{"n_layer": 20, "d_model": 640, "n_experts": 48, "experts_per_token": 4, "d_expert": 80, "d_shared_expert": 384, "activation": "swiglu", "moe_layers": [0, 1, 2, 3, 4, 5, 6, 7, 8, 9, 10, 11, 12, 13, 14, 15, 16, 17, 18, 19], "router_score": "softmax", "normalize_top_k": false, "routed_scale": 3.46, "balance_loss": 0.0192, "balance_bias": false, "router_z_loss": 0.0001, "router_noise": 0.3, "router_bias": true, "init_std_router": 0.00985, "lr_router": 0.000251, "vocab_size": 8192, "norm": "rmsnorm", "norm_eps": 1e-05, "tie_embeddings": true, "optimizer": "adamw", "lr": 0.000554, "beta1": 0.9, "beta2": 0.95, "batch_tokens": [32768, 65536], "seq_len": 512, "train_tokens": 475700000, "steps": 10119, "dataset": "wikipedia_en"}
Below are experts of layer 17 (counted from 0) of a mixture-of-experts language model. Rows are named gate (a neuron's input weights, with its number), up (a neuron's input weights, with its number) and show model dimensions 160-239. Each number is 128 + 24 x the weight over its row's rms, rounded and kept within 0 to 255.
Before each expert's rows: a language model's description of what the expert responds to. This comes from a sample of Wikipedia text that the model never trained on.

# expert 34
Description: Vowel pieces, French names. Single vowel or accented-vowel pieces inside words, often French or foreign names, such as Ant-o-ine, G-é-za, É-omer, Hap-o-el.
gate0 [138 139 112 134 162 143 104  82 134 136 126 127 152 116 122 136 160 130  69 143 119 159 126 113 111 102 125 129 166 137  90 105 151 141 146 149 112 129 116 153 108 138 100 137 133  91 112 104 131  97 157 115  84 126  87 109 172 138 123 111 126 174 140 102 167 130 112 130 165 137 110 151 135 107 128 112 130 118 116 129]
up0 [170 135 166 172 118 127 109 103 109 132  89 127 120 100 113 118 163 111 157 150 104 122 100 140  80 107 155 119 180 177 131  96 140 139 155 104 185 119 153 131 131 122 113 135 162 162 126 119 131 109 144 110 100 150 135 171 153 105 149 126 130 174 121 159 153 132 106 137 149 125  94 134 153 139 142 145 117 124 139  93]

# expert 40
Description: Verb-linking function words. Words linking clauses to following verbs, such as to, would, can, not, by, in "succeeded in killing", "responded by drawing".
gate0 [ 82  96  99 103 139  86 117 123  97 149  70 102 165 107 132 111  96 111 101 141 108 137 171 153 193 107 125 149 149 118 101 118 150  65  94 123 111 144 148  97 132 102 164 117 145 136  94 160 144 123 107  89 143 171 124  99 112  91 101 182 129 148 127 117 128 112 168 174 166 125  80 149 165 129 108 125 142 107 123 114]
up0 [130 158  90 108 100 132 142  98 107 124 147 127 123 133  74 127  90 160 140 129 129 121 131 142 173 136 162 119 143 123 115 109 140 131 158 109 150 139 105 124 135 156 140 152  91 128 107 137 152 141 115  71 114 157 165 149 148  84 117 152 141 155  93 159 154  97 150 186 138 103 137 122 124 146 111 138 154 115 122 133]

# expert 21
Description: Leading number digits. First digit or whole small number in quantities, money, ranks and counts, like 1,000 yards, US$2.9 billion, six weeks.
gate0 [106 132 161 166 148 127 175 176  96 118 144 119 111 158 154  99 133 103 112 149 134 137 179 104 130 123 135  75 145 103 121 128 125 119 127 127 145 140 111  81 108 144 141 163 120 110 166 134 101 113 148 133 115 134 131 101 118 163 132 156 111 180 157 118 162  96 123 110 100 122 111  92 164 129 104 146 134  90 176 112]
up0 [152 150 100 141 140 117 130  99  99 131 113 121 125 124  95 118 134 144 136 142 139 143 122  98 126 111 125 131 126 155 136 111 182 124 118  98 156 135 107 135 126 132 148 136 147 111 153 148 113 165 106  92  91 111  96 142 127  93 136 124 111 112 109 132 118 160  83  94 127 108 108 122 112 178 145  92 116  95 103 121]

# expert 32
Description: Space before numbers. Lone space tokens before numbers in statistics and tables, plus plural endings and nouns like members, artists, vocals.
gate0 [124 157 108 160 175 129 136 176 116 131 171 178 147 113 112 114 117 165 170 145  94  74 125 104 143 100 165 148 167 132 150 128 125 125 135  97 124 136 162 157 172 161 163 151 101 141 114 149 136 135 101 114 111 176 120 127 133 132 113 124 151  93 167  96 129 122 126  94 144  87 113 111 112 145 122 106 108 142 150 162]
up0 [131  86 126 148 132 139 163 126 152 105 186 146 130 145 149 125 126 148 111 151 140  92 157 135 118 137 121 108 110 115 117 121 115 156 125 173 161 106 154 126  97 167 119 111 139  92  94 156 113  99 146  90  81 142 106  92 137 128 102 120 114 131 125  98 143 130 135 128  99 142  91 147  77 123 140 138 142 158 141 106]

# expert 47
Description: Vowel+r pieces in words. Mid-word pieces ar, er, av, ach after s/w, like Mas-er-ati, cam-er-aman, s-av-ings, plus car, ship, Star, Sir.
gate0 [108 122 139 110  79 165  75 109 131 118 104 158 138 155 126 141 145 101  87 138 118 132 108 118 177 144 101 170 101 148 162 120 112 130 110 175 116 106 107 146 149 110 146 122 104  83 165 168 117 181  96 118 116 151 140  94 120 132 125 132 171 180 141 174 118 157 112 145 180  86 149 132 167 151 122 106 127 134 105 149]
up0 [128 151 130 141 125 127 153 130 161 104 138  87 151 148 144 118 164 152 121 123 109  98 126 100 126 123 129 135 127  96 112  79 158 147 171 110 156 166 121 114  99 100 149 142 169 135 109 149 163 103 145 135 123 153 156 142 152 115 173 153  96 105 139  84 146 102 119 130 103 128 113 134 103  89 103 144 106  98 150 118]

# expert 38
Description: Latinate verb prefixes. Starting pieces of Latinate words such as sp, comp, dep, exp, prop, obs, inside words like In-sp-ired, Ex-p-ecting.
gate0 [ 97  89 193 127 135 133 177 162 102 112 142  84 132 162 134  72 105 143 121 119 126 128 119 177 130 116 108 121 103 128 106 126 149  97 115 131 100 136 107 149  97  96 108 163 161 156 141 123 121  95 107 143 174 108 120 137 139 140 115 123 161 101 149 141 135 105 118  98 173  81 120 112  58  99 144 183 109 138 144 112]
up0 [132 137 128 130 126 102 111 117  94 103 131  96 142 149 157 138 142 101 132 119 113 106 121 142  91 140 138 146 157 147 109 122  92 140 134 157  90 117 122 142 168 154  66  95 119 171 131 120 151 167 148 121 125 126 195 138 117 162 118 132  78 179 130 154 115 101 174 161 108 169 147 167 139 140 124 170 177 175 137 106]

# expert 8
Description: Commas, dashes, parentheses. Commas, opening parentheses and dashes, especially after names or in table cells, such as "Liquidambar chingii (" and "| —".
gate0 [123  98 128 141 112 125 140 112 139 129 112 122 111 157  90 137 120 148 138 104 114 123 110 149 182 120 149 176 147  81 123 109  94 114 148 133 120 142 147 114 107 114 131 123 177 115 129 123 104 151 105 132 108 149 119 167 128 174 141 124  95 114 164 147 136 117 135 117 130 146 113 127  91 162 139 179 110 140 103 106]
up0 [110 116 113 142 148 156  97 168 118 132 139 159 136 111 130 137 144 123 109 154 166 121 119 109 153 162 122 110 129 138 106 118 150 138 137 109  97  94 179 124 136 107 153 113 151 114  75 104 163 135 141 148 123 121 142 106 129 143  99 144 154 138 133 138 164 175 100 140 114  77 150 131 139 133 133  89 138  99 133 121]

# expert 0
Description: Quoted speech, casual words. Function words and pronouns inside quotations or first-person speech, such as I, it, that, what, you, n't, like.
gate0 [114 145 120 146 146 128  76 128 109 155 104 159 124 139 140 116 143  93 170 139 129 108 114 101 152 109  62 121 137 128 107 117  92 191 109 112 116 114 104 122 152 113 136 118 136 124 148  94 161 138 106 108 136 133 109 146 162 146  95 129 106  88 126 146 118 157 115 130 117 152  94 145 143 132 124 132 130 124  80 111]
up0 [151 113 104 148 152 121 140 146 145 104 106 127  92 178 106 110 120 159 136 133  90 150 121 117 136 163 122 136  98  95 106 134 118 115 144  80 131 147 161 104 108 134 120 132 113 124 135 100 147 141 152  78 118 105 125 160 160 154 171 104 143 109 146 169 137 111 123 139 115 126 157 126 142 123  90 100 170 111 125 150]

# expert 9
Description: Accented name endings. Inner and final pieces of foreign names, especially accented letters and suffixes like á, ić, ović, sson, plus table pipes.
gate0 [148 110 118 129 157 114 166 101 131 119 134 144 105 131 124  74 121 104 134 117 101 146 101 112 133 136 135 124 142 145  86 135 158 123 139 121 137 113 146 149 116  87 144 124  98 128 132 145  97 147 125 118  90 134 115 123 109 100 142 167 170 105 125 125 140 127 152 139 106 114 108 130 130 125 185 101 153 132 105 108]
up0 [117 148 131 160 131  87  80 105 132 162 109  96 155 134 168 132 172 125 150 141  94 195 112 133 107 150  88 142 137 107 151 124 111 120 147 116  68 105  77  95 127 115 146 158 120 156 110 137 122 124 153 168  97  89 100 156 135 161 112  96 129 126 127 139 152 105 126 120 151 143 123 135 125 118 131 111 136 161 103 116]

# expert 10
Description: Consonant-cluster word pieces. Consonant-cluster pieces such as th, ch, st, sh, ph, cl, word-initial or mid-word, as in Pleth-odontidae, short-st-ops, snap-sh-ots.
gate0 [122 105  88 204 123 155 136 128 157 105 105 158 123 136 107 112  89 148 153 107 144 115 122 139 126  99 161 163 110 105 103 153 115 134 102 148 145 122 173 135 124 118 111 176 136 100 133 182 167 115 139 173 142 108 133 148 145  97 143 159 138 137 114 131 140  76 111 141 127 111 121 132 109 118 154 112 134 127 149 148]
up0 [136 116 104 122  91 121  97  90 133 128 171 109 133 108 137 156 132 103 127 138 166  87 129 156 151 134 105  86  90 154 118 170 119 135 111 109 114 164 128 155 141  69 125 122 150 142 124 135  91 124 132 115 125 128 135 139 131 115 177 139 125 164 143 130 159 153 136  91 138 118  84 148 174 116 164 175 129 129 134 105]

# expert 24
Description: Prepositions at, of, from. Prepositions opening a phrase, especially at in census density lines "housing units at", plus from, for, during, among.
gate0 [128 100 115  92  94 128 169 123 111 116 132 141 177 133 128 116 185 146 129 122 112 127 129  81 132 136 102  80 135 158 121  90  90 121  94 140 146 146 124 117 110 110 118 158 139 165 113 105 183  90 122 146 112  99 133 114 107 135 110 106 112  96 137 119 137 131 145 155  84 114 100  85 125 116 118 143 118 155 151 104]
up0 [105 119 143 137 153  88 154 141 139 141 158 137 120 130 117  87 167 107  78 136 113 144 125  97 114 130 100 118 156  84 125 116 127 146 105  95 120 145 113 106 149 122 123 186 173 160 102 106 136 109 125 161 119 129 144 121  90 139 136 161  89 151 120 119 128 160 157 146  81 127  92 116 160 138  91  93 150 138 118 175]

# expert 13
Description: Institutional title nouns. Capitalized nouns naming offices, bodies and places, such as University, Ministry, Town Clerk, Court, Committee, in biographies and lists.
gate0 [140 140  74 141 138 133 136  95 141 111 137 117 147 153 125 102 129 110 138 153 158 130  96 150 160  99 133 159 146 143 153 154 101 103  78  99 133 117 170 112 103 129 168 136 143 138 158 150  99 129 138 166 161 154 129 102 107 134 119 160 130 173 158  91 116 129 146 116 139 176 110 164 155 135 153 161 114 102 134 145]
up0 [127 115 128 100  92 103 129 124 147 127 158 136 102 119  73  81 150 142 131 146 113 175 186 170 130 123 144 112 142 158  94 112 151 116 134 172 150 146 150 101 131 111  89 123 121 163 142 149 142 101 139 148 127 138 116 153 152  99 152 147 139 130 114 131 175  74 107 138 124  84 159  99 138 139 129 132 129 126 146 107]

# expert 1
Description: An/ar word starts. Word-initial pieces after a space, especially the article an and syllables like An-, Ar-, Par-, Bar-, plus possessives his, her, my.
gate0 [147 114 166 146 160  90 118  97 131 130 129  90 110 102 114 108 118 146 134 118 145 158 121  87 130 110 121 120 113  91 113 104 138 151 157 101 136 146 126  82 149 141 133 130 124 110  95 152 107 131 171  95 102 103 150 143  96 123 121  93 144 148  82 112 142 123 154 105 146 136 134 126 143 108 152 108  74 141 124  83]
up0 [153 136 161 112 118 133 100 108 126  98 144 180 150 126 112 124 134 138 122 118 121 112 145 139 125 100 149 137 119  74 111 108 149 122 116 140 164 144 154 121 162 153 133 130 120 139 116 131 151 121 160 139 129 107  63 141 127 112 116 135 152 106 101 103 162 161 135  98 174 142 132 153 133 125 130 105 121 120 109 122]

# expert 12
Description: Table and list delimiters. Pipes, colons, semicolons and hyphens that separate table cells or infobox list fields, such as "Structure type:", "Labels: RCA;".
gate0 [119 112 148 173 173 131  88 134 112 178 117 125 127 152 160 107 129 104 158  96 155 112 104  82 132 133 138 151 107 135 111 174 152  98  85 126 121 157 179 144 157 127 143 116 166 145 146 116 133 131  91 103 117  99 127 115 140  99 138 134 153 148 154  94 126 172 108  97 133 140 115 143 161 148 114 163 134  67  88  96]
up0 [154 127 143 147 125 131  98 124  83 168 102  59  99  97 120 132 127 134 170 134 145 110  91 104  95 124 163 165 165 140 143 146 134 123  93  93 109 147 170 121 145 136 126 134 162 154 144 121 159 134 130 111 107  91 124 127 154 116 119 113 134 134 167 136 130 151 148  98 126 115 118 134 159 106  95 129 101 142 108 141]

# expert 16
Description: Mid-word name pieces. Middle pieces of proper names, mostly places, clubs and foreign people, such as Cryst-al Palace, Mor-av-ia, Khrush-che-v.
gate0 [151 151 134 106 172  75 150 160 117 127 144 106 161 151 130 182 125 150 137 155 123 173  91 110  87 143 171 137 117 166  83 111 114 165 137 135 116 139 151 114 143 136 124  84 149 129 136 134 119 159 102  87 182 118 160  95 126 171 143 154 122 161 154 132 182 160 136 133 124 103 118  96 114 127  99 152 148 145 169  85]
up0 [162 123 118 162 108 120 152 147 122 130 131 166 146 103 139 127 147 122 143 122 140 151 103 123 133 123 111 117 153 133  83 142 141 157 160 111 143 160 141 150 109 107 128 147 157 128 110 172 154 172 121 117 131 161 104 116  81 141 105  85 168  91 161 113 166 150 105 136 137 169 132 165 117 111 131 125 145 148  91  97]

# expert 33
Description: Demographic plural subjects. Plural subjects and percent signs in census prose, such as residents, households, they, who, 24.7% of residents were.
gate0 [111  98  93 142 150 106  85 112 120 166 150 126 145 150 127 122 114 137 110 119  79 118 147 107 116 192 143 114 129 107 142 128 116 128 133 152 144 125  73 109 130 120 139 158 111 125 102 167 108 157 135 119 162 126 157 128 101 114 104 175 137 122 106 142  71 133  89 141 120 127 115 126 153 119 115 152 149 111 133 110]
up0 [109 128 108 152 127 137 101 135 121 145 135 123 144 139 118 145 101 150 102 120 104 124 143 148 125 125 169 157 115 119 144 124 110 113 134 131 145 117  66 142 108 145 174 109 109 129 162  95  95 162 152 114 191 107 176 137 116 156 130 171 114 135 127 147  92 129  54 166 130 160 152 118 159 135  98 108 149  80 104 123]

# expert 22
Description: Determiners before nouns. The, his, its, their, her right after prepositions, opening noun phrases like the first, the United; also table separators.
gate0 [101 159 115 103 133 117 148 146 127 128 142 123 131 112 131 123 131 114 116 148 125 139 130  94 100 142 151 145 193 143 117 135 146 115  84 106  96 129 130 131 154  88 131 117 141 135 102 121 187 176 133 159 173 105 109  88 126 118  95 120 115 148 143 183 105 132  82 132 148 116 117 120 118 139 158 141 109 144 141 126]
up0 [116 156 115 125 129 185 136 119 153 178 160  75  98 129 132 136 110 127  72 161 127 122 112 133 111 135 131 194 119 146 120 106 137 131 113 142 125 110 190  88 163 136 111 128 182 140 132 115 109 115 121 148 136 119 154 157 144 118  89 135 105 106 174 125 154 115 131 131 112 130 102 141 146 123 143 145 142  77 159 137]

# expert 14
Description: Prepositions and commas. Function words and commas linking names, especially of after University or College, plus and, in, for, de, in biographies.
gate0 [125 139 141 138  91 114 118 153 139 133 107 121 166  73  86 109 107 149 121 147 148 132 154 143 162 159 160 152 150 106 121  81 107 105 150 122 196 131 105 146 134 104 145 132 122 110 151 142 136 140 143 102 144 169 167 156 151 151 101 150 102 115 129 135 161 152 124 119 131 119 105 149 142 145 145 170 163 147 120 140]
up0 [146 150 153 109 159 146 137 121 110 149 141 149 128 165 113 168 101 110 104 120 129  86 121 147  92 103 114 117 141 150 117 156  95 145 125 147  64 117 161 151 155 132 104 121 148 152 103  97 121 154  87 104 130 124 130 148  92 112 103 109 155 133 102  82  83  86 132 133  97 141 120 139 124 134 140  89 108 134 138  59]

# expert 5
Description: Year digits, geography words. Final digits of years after 201/200/197, as in 2020 census, and place words like River, Street, Avenue, north, west.
gate0 [138 163 145 116 155 115 117  87 117  81 122  90 104 134 113 141 129 134  74 118 133 130 167 163 154 109 143 106 142 113 143 137 134 132 106  89 161 152 105 117 136 111 126 163  97  97 154 162 143 140 150  96 111 127 166 120 114 116 129 146 116  62  71 108 135 155 133 115 107 122 110 108 145  88 100 112 123 119 101 152]
up0 [143 140 115 131 142 151 142 166 102 116 109 164 137 139 137 125 147 142 106  91 105 171 130 136  92 130 128 107 134 159 131 130  82 166 177 145 163 126 163 165 127 186 118 140 158 124 113 100 147 155 155 114 131 119 116 151 144  98 148 136 130 141 134 104 118 114 125 119 105  93 123  91 133 126 120 136 122 161 191  95]

# expert 42
Description: Codes and line endings. Digits, letters and punctuation inside identifiers and codes (ISSN, CAS, ATC, MMSI), plus line breaks ending infobox or list lines.
gate0 [172 175 168 124 126 142 150 118 147 110 128  67 170 104 102 148 129 137 110 128 120 160 164 163 112 161 114 160 123 132 115 148  98 145  78 143 130 118 157 123 175 142 117 132  81 139 143 152 166 134 110 131 138 138 111 125 153 169 103 105 118 122 130 123 144 123 134 140 126 155 133 111 120  96 112 104 124 121  87  81]
up0 [ 99  99 141 147 124 107 107 145 142 133 134 106 130 111 121 124  71 139 139 161 146 106 131 113 146 108 116 130 127 122 147 114 135 121 129  84 125 132 137 103  97 162 111 137 127 127 163  92 131 122 113  84 155 119 108 113 172 128 140  89 117  91 115 192 154 110 110 133 129 132 119 119  96 133  97  89 138 121  89 148]

# expert 3
Description: Short prefixes, function words. Word-initial prefixes and short words after is/was/as, such as un, pre, post, re, part of, so as, as well.
gate0 [118 109 179 115 153 173  75 144 156 142  85 135 183 116 158 129 149  97 144 137 164 133 152 102 148 171 107 116 137 145 150 164 160 143 116  98 148 126 134 120 143 105 116 113 172 142 119 115 138 105  91 148 103 100 120 153  87 142 118 167 143 108 122 115  94  93 133 113 141  88 127 149 104 122 141 129  73 118 129 135]
up0 [112 124 138 132 118 119  95 126 119 119 107 112 159 132 140 130 118 149 113  79 155 177 156 118 149 108 126 115 103 102 191 113 187 155 149 155 163 111 161 139  89 115 133 120 160 131 132 111  99 139 119 103 107 121 109 101 147  89 140 156 154 117 154 103 113 136 130 126 134 140 126 145 117 116 172 104 140 179 121 164]

# expert 7
Description: Be-verbs, census phrasing. Forms of be (was, were, been, being) and he/she subjects, plus nouns in census prose like one person, housing units.
gate0 [148 149  81 119 131 169 117 147 128 132 129 137 133 122  85 130 114 125 131 113 170 134 151 122 139 126 132 113 112 118 156 108 135  98 131 150 159 130 138 149 123  72 180 154 118 178 173 163 117 129 107 121 151 112 125 110 111 123 139 141 147 129 124 122 102 147 113 125 108 130 142 135 130 166 134 122 121 137 118 138]
up0 [152 106 122 163 131 136 133 146 119 162 137 122 108 176 142 155  94 112 107 149 154 148 157 151 151  90 124  77  84 106 147 110 129 130 132 139 101 133 137  90 126 147 144 185 144 127 146 154  96 113 118 142 118 134 162 101 149 112 108 118  75 109 144 105 105 160  68 140 103 170  84 117 164 178 104 120 145 145 127 166]

# expert 2
Description: Name-medial vowel pieces. Word pieces inside personal and place names, often short vowel-consonant chunks like an, il, id, plus sentence openers However, Later, Since.
gate0 [108 106 118 117 123 129 120 136 133 123 161 141 142 183 154 149 131 123 148 164 120 100 108 122 104 130 135 130  95 144 179 116 116 108 144 156 140 128 127 137 131 146 179 150 140 144 143 130 134 153 130 158 117 151 101 114 135 129 131 142  95 139 164  93 127  83 139  96 179 141 145  72 136 143 152 126 132 100  99  68]
up0 [ 95 124 117 111 136 162 125 110 113  99 127 131 169 120  75 154 152  86 122 123 112 129 120  62 131 125 123 119 137 157  90 121 120 155 138  85 145 157  78  91 135 120 119 108 158 129 132 163 161 125 131 122 138 155 103 152 129 134 142 105 146 133 112 130 143 179  65 168 120 106  94 153 142 119 109 115 125 100 169 141]

# expert 43
Description: Asian and foreign names. Syllables inside Japanese, Indian, African and Korean names after K, J, G initials, like K-aw-ashima, Kap(oor), plus first names Tom, Jim.
gate0 [115 132 180  87  69  91 123 156  91 126 144 120 180  92 106  90 156 118 177 120 100 128 122 134 180 126  89 126 117 127 117 112 129 131 180 109 138 121 123  88 117  92 158 160 155 138 109 170 128 154 167 100 116 133 127  97 119 130 134 123 131 123 142 131 146 118 153 135 118 109 119 126 157 151 154 114 166 151 168  98]
up0 [137 138  96 180 160 140 142 114 110 149 111 117 118 158 143 141  96 110 100 141  93 163 137 138 134 136 142 147 166 109 107 166 115 126 105 156 127 170 146  95  69  90 147  92 141 169 113 127 100 129  69 152 114 131 144 157 130 127 165 113 118 132 107  92  88 125 106 159 133 118 121 128 171 133  96 134 134 107 133 135]

# expert 35
Description: Consonant-cluster word starts. Word-initial clusters in names and titles, such as Pl(ana), Pl(od), Bl, Sp, Br, Ab(ominable), Deb(aters), splitting proper nouns.
gate0 [127 152 128 131  88 121 109 132 157 140 114  64 139 100 155  82 161  86 171 144 121 103 133 168 110 120 125 137 146 134 130 145 144 116 122 115 142 140 143 140 177 130 114 126 117 105  86 167 167 162 128 105 116 119 114 118 160 108 140 122 119 104 153 138 149 130 156 153 129 120 132 126 172 175 122 147 126 206 120 129]
up0 [136  99 136  97 139 107 152 122 121 140 100 142 109 137 115  99 140 142 109 128 157 139 124 119 109  90 139 132 134 124 117 126 123  64 102 135 113 116 115 127 140 102 112  68 142 105 129 167 131 136  97 142 133 123  86 162 108 155 126 119 140 142 113 146 142 172 109 122 146 104 137  98 177 123 153 100 161 110 163  97]

# expert 45
Description: Name-completing word pieces. Pieces completing a capitalized name after its first letters, like L-ening-rad, Coll-ing-wood, New York, Los Angeles, plus -ing, -ed.
gate0 [141 127 140 104 116 107 120  84 150 145 127 154 134 132  99 123 122 141 162 118 180 126 114 122  91 102 140  94 130 176 136 105 130 146  99 160 129 129 133 131 147 153 131 133  91 168 176 136 116  87 133 131 125 107 130 166 115 166 133 133  92 151  77 146  92 148 105 107 160 123 138 110 122 103 147 134  97 129 135 138]
up0 [143 140  98  98 110 139 142 185  83 135 111 137 143 112 131 124 182 112  92 122 147  90  90 130 119 144 157 102 101 165 101 102 167 132 103 112 111 130 130 123 120 108 107 138  93 124 122 147 139 169 113 149  95 141 151 147 104 123 142 101 140 130 165 116 143 148 139 144 151 129  87 111 142 126 113 133 141  80 113 145]